Weights of a small mixture-of-experts language model, trained from scratch on English Wikipedia: a variant of Adam for the experts, 279M tokens.
Below are experts of layer 6 (counted from 0) of a mixture-of-experts language model. Rows are named router (the router's row for the expert), gate (a neuron's input weights, with its number), up (a neuron's input weights, with its number), down (a neuron's output weights, with its number) and show model dimensions 0-31. Each number is 50 + 10 x the weight over its row's rms, rounded and kept within 0 to 99.
Before each expert's rows: "comes before" lists some tokens at least twice as common just after its tokens as in all text. This comes from a sample of Wikipedia text that the model never trained on. Tokens count by the router's weight.

# expert 5
comes before: ":", " the", ")", " by", "):", "),"
router:50 29 46 53 40 33 51 51 49 55 43 41 57 61 67 63 53 60 63 26 36 50 61 47 45 49 30 58 57 36 42 52
gate0:41 52 49 61 62 60 64 43 44 55 58 50 59 42 63 54 44 41 47 47 37 57 46 38 55 55 35 62 55 48 59 38
up0:55 47 43 61 51 43 29 40 58 52 45 52 47 52 56 55 41 48 56 52 43 55 50 51 52 28 64 47 50 46 36 56
down0:58 54 67 23 64 50 59 38 68 31 54 49 70 59 41 62 48 46 32 63 48 48 50 62 49 35 56 50 49 44 30 66
gate1:34 65 29 55 43 48 53 53 48 44 42 55 45 52 46 51 43 64 36 36 45 51 51 61 54 46 44 49 56 55 37 41
up1:53 55 41 46 50 66 62 58 45 56 46 59 47 68 60 36 52 55 58 48 58 39 61 52 51 60 63 44 44 46 40 65
down1:64 40 28 50 57 64 32 47 58 49 47 58 68 74 48 60 47 57 44 48 39 46 56 56 47 41 68 48 60 61 49 49
gate2:60 60 39 44 56 45 32 57 59 60 50 56 70 45 43 47 55 62 71 40 39 49 40 31 73 42 66 44 56 34 56 62
up2:50 60 56 35 44 38 60 41 57 54 48 55 38 63 49 45 48 49 39 40 41 39 53 47 43 59 43 59 47 48 47 42
down2:50 48 56 70 66 48 55 47 57 35 57 49 36 59 62 51 52 52 58 62 47 71 45 52 46 57 35 50 70 44 55 44
gate3:55 37 52 54 43 62 49 42 45 76 63 65 55 41 53 56 44 59 53 60 33 62 40 66 67 53 38 34 51 49 43 35
up3:56 61 50 30 53 18 47 48 58 40 45 46 63 57 41 64 58 53 52 50 67 40 34 50 34 22 42 55 51 57 54 68
down3:42 50 52 44 43 66 45 37 46 45 45 59 51 62 52 58 54 41 45 55 57 64 44 65 38 54 42 45 65 48 46 49
gate4:45 48 35 47 47 39 41 55 43 47 53 48 67 55 53 56 51 54 46 45 52 62 43 38 61 55 55 46 52 53 44 55
up4:41 57 59 33 74 36 68 41 49 36 60 54 60 58 52 68 54 59 58 43 50 52 66 48 55 51 48 64 42 54 55 51
down4:52 32 40 37 57 56 50 55 32 46 44 58 57 47 61 39 58 39 59 44 62 43 52 57 49 35 50 54 47 51 58 64
gate5:55 48 35 45 39 49 60 54 34 52 44 66 57 39 39 50 51 43 41 41 50 46 48 61 49 61 52 36 32 57 53 36
up5:39 61 58 57 69 59 65 41 61 35 60 58 51 58 44 41 57 39 41 50 47 55 52 62 36 52 48 39 41 28 68 49
down5:35 44 42 34 56 45 60 59 55 51 62 50 61 48 32 50 46 49 48 64 40 40 57 44 48 37 53 60 43 39 45 56
gate6:36 59 44 56 48 54 55 49 46 59 68 49 61 54 52 59 46 43 31 52 45 46 60 49 55 52 30 44 51 47 32 49
up6:52 45 43 57 45 52 50 47 52 35 45 33 44 69 47 43 55 45 59 72 49 50 56 32 50 28 46 58 64 49 39 42
down6:74 54 20 73 59 56 42 62 40 43 41 68 63 53 75 54 42 49 49 60 37 63 37 42 60 66 48 48 53 41 59 62
gate7:48 45 50 55 55 51 45 61 31 32 45 57 46 44 46 55 47 57 34 51 61 53 62 63 45 53 45 62 54 43 49 60
up7:56 54 65 49 51 41 30 53 38 49 54 65 38 59 45 48 52 41 42 54 56 42 53 50 54 54 34 41 50 62 62 51
down7:53 57 66 38 53 68 42 47 36 45 46 56 45 46 57 39 48 66 57 38 59 53 35 31 58 54 46 56 54 49 60 45
gate8:50 48 37 66 60 53 38 42 39 45 45 39 59 57 54 51 63 42 57 48 43 44 45 61 41 50 41 63 46 38 38 52
up8:50 53 53 51 48 66 48 64 48 40 49 54 43 43 42 44 58 60 53 58 55 46 28 49 60 52 66 50 57 45 51 51
down8:47 52 36 63 62 59 64 37 42 46 36 51 55 47 50 53 56 39 56 33 44 38 54 60 69 54 55 40 47 51 45 60
gate9:51 32 41 48 58 55 67 51 37 57 46 65 51 73 44 63 63 56 49 66 53 68 66 65 51 52 59 65 59 57 36 45
up9:46 46 33 49 63 47 27 49 54 47 45 50 44 53 52 57 48 44 45 55 51 57 63 56 35 37 44 45 54 55 73 46
down9:45 78 46 48 47 24 57 33 53 42 65 56 66 58 42 48 44 55 56 53 50 46 46 35 27 48 48 57 46 51 59 35
gate10:61 39 40 54 42 54 57 54 43 35 70 48 49 74 51 48 41 35 73 41 39 32 44 55 41 47 36 68 37 59 26 41
up10:41 42 37 56 64 58 34 49 61 52 52 46 39 32 35 60 42 51 43 54 62 52 49 63 44 60 54 57 57 36 51 60
down10:49 54 56 79 35 41 46 38 79 51 62 42 69 43 65 42 48 72 56 39 44 39 52 52 40 46 33 39 37 51 50 35
gate11:68 57 42 50 57 62 49 54 49 67 57 49 49 49 61 56 47 61 51 37 50 66 46 42 45 33 53 44 40 52 62 67
up11:35 31 70 69 34 43 23 60 56 65 50 45 53 46 46 39 45 38 47 55 61 48 76 42 50 42 54 45 48 61 56 45
down11:72 29 53 61 45 42 52 67 57 45 39 58 39 60 32 38 43 48 45 62 52 60 55 54 46 53 62 37 42 48 29 40
gate12:53 51 68 46 44 52 47 57 39 43 42 54 60 48 42 70 60 58 48 43 59 44 48 50 67 59 45 41 49 47 62 42
up12:54 58 64 68 59 30 38 39 57 48 62 57 55 56 53 64 56 55 56 59 56 43 49 40 54 30 74 54 58 52 46 44
down12:61 57 35 44 46 48 47 57 48 36 56 49 55 54 44 45 40 51 50 51 43 58 49 50 49 50 51 40 52 68 44 33
gate13:50 49 41 39 49 46 49 30 46 54 64 64 44 60 45 57 53 52 64 58 52 66 58 42 77 42 61 36 37 45 47 44
up13:49 46 19 57 44 40 54 38 58 48 51 54 39 50 42 64 36 55 53 57 54 50 52 66 59 51 53 45 46 52 62 46
down13:56 45 57 50 50 52 37 49 52 41 53 48 46 47 40 35 59 56 69 55 49 49 56 53 52 52 50 27 46 46 40 39
gate14:52 53 57 50 27 59 53 53 24 62 56 60 50 67 52 38 53 58 61 49 60 48 54 54 80 36 39 21 31 43 61 49
up14:55 64 34 46 57 61 45 44 44 57 49 38 49 35 48 64 68 51 45 47 55 43 44 53 45 46 52 47 50 45 59 57
down14:40 58 46 66 57 60 55 69 52 40 46 50 61 53 50 49 23 56 37 56 35 33 46 57 53 48 46 44 57 59 55 64
gate15:42 41 50 49 55 48 32 50 55 51 39 47 52 43 55 58 55 48 47 48 35 54 40 56 47 52 47 57 64 66 46 42
up15:54 38 47 39 46 54 60 49 52 43 44 45 59 71 46 43 51 41 49 54 66 47 59 50 56 55 49 50 43 41 45 56
down15:41 46 41 50 46 51 51 39 52 45 60 47 63 47 48 33 55 63 46 39 42 56 63 43 67 52 53 55 65 44 52 39
gate16:41 42 39 50 51 35 37 51 46 50 58 59 58 48 55 35 44 47 53 34 59 44 56 37 57 48 48 51 49 52 50 52
up16:67 66 53 68 63 60 63 36 52 39 41 59 48 37 51 46 75 69 54 61 57 52 41 46 50 64 61 56 42 49 56 47
down16:36 48 47 60 38 45 39 63 51 68 54 49 39 49 33 48 46 68 53 32 58 35 53 58 52 35 73 42 54 45 48 53
gate17:64 45 35 50 42 54 47 33 31 68 61 67 57 49 45 43 44 57 54 55 55 49 51 59 66 54 56 39 37 41 37 46
up17:47 58 52 56 55 53 40 56 51 56 44 50 44 39 50 39 41 39 52 46 46 29 61 31 42 47 44 24 50 49 42 76
down17:40 48 64 66 35 54 63 39 61 54 31 61 42 60 39 33 60 31 43 56 53 52 33 63 42 44 52 60 48 48 47 54
gate18:48 50 52 35 38 37 43 49 33 60 63 52 50 35 52 60 42 60 24 42 47 55 58 68 48 49 53 44 39 54 48 55
up18:52 51 60 49 49 43 54 43 66 52 62 71 34 64 54 37 61 58 56 41 47 55 54 20 60 35 50 47 55 47 47 57
down18:41 41 55 38 54 50 34 45 52 55 36 33 49 51 45 61 46 45 46 66 52 56 51 48 60 43 47 49 38 61 63 70
gate19:48 54 65 51 36 49 51 45 51 62 69 42 59 56 52 49 51 63 37 62 51 52 49 61 65 50 62 43 56 47 65 35
up19:35 32 46 38 49 47 42 45 56 44 51 45 40 53 59 42 53 53 50 51 45 31 64 59 35 49 56 49 49 50 38 45
down19:69 62 43 38 37 58 64 65 53 56 61 67 50 60 45 54 47 49 41 68 41 45 49 57 52 44 59 42 59 66 52 43
gate20:61 41 38 29 40 52 53 46 39 42 40 56 39 65 41 46 55 51 34 46 66 53 55 36 58 53 50 50 52 33 52 40
up20:74 39 56 47 57 41 46 43 44 43 50 62 36 44 57 52 46 44 48 34 49 59 44 42 59 51 53 47 30 61 53 44
down20:34 45 39 59 37 47 46 42 30 57 46 44 53 62 53 43 64 50 58 53 40 32 37 38 63 52 57 50 49 54 50 56
gate21:42 50 56 54 54 41 53 35 42 29 46 48 43 58 53 42 40 49 47 49 42 53 66 40 54 68 38 55 57 53 60 44
up21:44 55 55 53 47 65 61 47 49 60 62 34 61 64 43 54 46 43 67 62 39 63 41 41 59 42 63 61 38 44 46 56
down21:67 38 55 44 64 46 60 34 65 50 66 45 48 70 54 58 57 52 32 56 48 52 45 48 59 75 61 34 58 57 54 63
gate22:54 50 41 69 53 44 34 51 37 43 33 45 48 55 40 57 47 43 41 63 56 40 33 57 64 65 41 64 56 30 53 63
up22:70 46 27 77 51 42 47 49 33 64 41 53 45 47 43 72 54 57 34 55 47 32 60 66 52 40 47 55 59 52 37 47
down22:43 49 69 54 55 49 65 56 49 50 40 46 55 61 50 27 44 42 55 54 38 68 60 58 51 71 59 22 48 43 48 50
gate23:57 38 30 61 43 41 51 36 38 49 68 54 41 57 45 75 42 58 67 58 51 53 38 56 50 26 56 52 44 55 54 52
up23:42 59 59 52 46 49 49 54 51 59 43 64 56 34 45 47 48 52 48 38 53 68 41 58 41 51 44 56 47 37 60 33
down23:33 56 59 54 40 41 47 62 42 58 48 49 59 38 54 59 58 59 34 41 74 51 45 44 56 59 70 53 72 56 38 34
gate24:58 42 57 38 45 56 37 49 52 42 25 51 70 53 41 65 57 63 44 60 65 67 45 43 76 46 57 50 54 46 64 60
up24:44 40 40 53 66 58 64 45 45 62 51 52 48 61 60 50 45 27 44 32 56 27 56 44 54 64 50 55 44 42 42 50
down24:35 42 45 32 48 52 49 47 42 40 61 71 60 52 35 37 36 58 45 40 38 45 55 43 50 33 45 51 41 44 56 53
gate25:61 60 62 38 65 51 51 56 45 64 33 53 62 50 54 56 32 55 50 46 47 58 57 53 56 51 29 27 62 48 37 44
up25:57 51 51 46 46 60 63 52 35 45 31 52 41 63 45 49 32 51 54 43 60 44 35 46 40 57 45 54 53 45 42 49
down25:52 57 43 43 56 41 64 59 48 43 59 39 46 58 40 45 57 49 53 62 60 56 37 34 63 43 72 60 51 75 47 46
gate26:63 59 64 41 65 58 44 36 35 55 60 67 58 54 39 48 62 38 54 54 59 40 41 53 71 58 48 42 38 45 54 49
up26:69 37 55 42 55 54 44 42 38 63 54 58 53 61 52 58 30 45 43 49 51 50 52 58 45 36 72 61 58 59 50 37
down26:62 39 37 46 48 41 45 42 52 52 44 50 60 62 51 58 45 43 43 48 57 38 49 63 53 58 52 43 54 59 49 67
gate27:38 37 55 50 45 57 57 47 49 32 63 48 62 53 44 40 79 25 52 50 46 45 56 49 40 63 41 42 43 58 56 55
up27:62 37 54 50 51 56 59 52 53 69 40 69 53 38 49 45 47 51 60 38 52 46 45 56 49 50 77 54 47 34 39 62
down27:43 58 64 58 50 55 39 66 62 49 55 45 55 63 60 45 53 55 47 50 48 32 79 74 53 60 73 46 57 33 49 59
gate28:66 52 62 54 50 50 70 51 47 50 55 55 60 40 47 48 76 40 58 61 58 49 50 51 57 51 42 54 44 64 30 43
up28:56 53 58 47 68 53 46 62 56 44 57 59 42 56 59 45 65 43 66 64 61 48 46 53 55 65 44 53 35 60 35 64
down28:40 51 48 40 53 61 44 53 29 26 22 52 43 50 48 49 41 47 44 48 49 38 57 47 48 49 45 50 43 62 50 55
gate29:56 49 51 54 40 50 69 54 51 58 51 48 57 63 40 61 56 63 41 65 53 46 55 48 47 60 44 48 37 39 64 45
up29:46 66 53 59 52 57 47 52 54 46 61 40 59 37 58 57 49 40 52 55 34 46 51 48 51 51 37 45 51 48 29 48
down29:58 51 54 53 53 56 76 61 76 45 41 47 53 55 53 46 78 48 46 53 55 31 50 72 60 38 50 42 34 46 38 67
gate30:74 36 47 63 60 44 65 50 47 48 55 45 52 58 46 57 71 58 60 49 53 47 53 63 51 70 61 51 50 38 38 27
up30:59 61 66 58 49 41 54 45 67 47 40 58 69 45 44 42 50 51 53 54 57 48 58 55 48 49 47 51 66 52 50 37
down30:56 42 49 71 45 40 50 67 52 53 34 57 46 65 45 67 70 44 53 60 58 56 51 59 43 58 56 54 41 47 54 56
gate31:40 26 45 54 51 42 29 43 43 43 69 52 66 29 49 46 45 46 45 58 42 59 41 57 58 51 52 54 61 42 38 55
up31:58 54 54 50 57 48 49 64 63 57 55 43 40 35 52 57 56 52 60 63 32 50 58 51 50 50 55 48 57 54 46 49
down31:42 44 59 58 41 36 60 37 60 52 66 55 69 46 43 49 60 51 42 44 65 42 34 46 47 39 44 49 53 50 31 51
gate32:66 48 53 39 44 43 44 58 39 48 53 45 55 46 29 53 36 44 53 45 52 58 50 49 44 61 45 51 55 60 52 45
up32:45 53 55 53 50 60 51 43 48 44 67 31 55 42 35 66 59 54 54 46 40 56 61 46 59 49 47 58 72 59 51 41
down32:53 64 45 51 52 57 48 28 57 49 50 63 62 45 45 48 40 45 43 49 51 48 54 46 46 41 62 50 56 53 50 50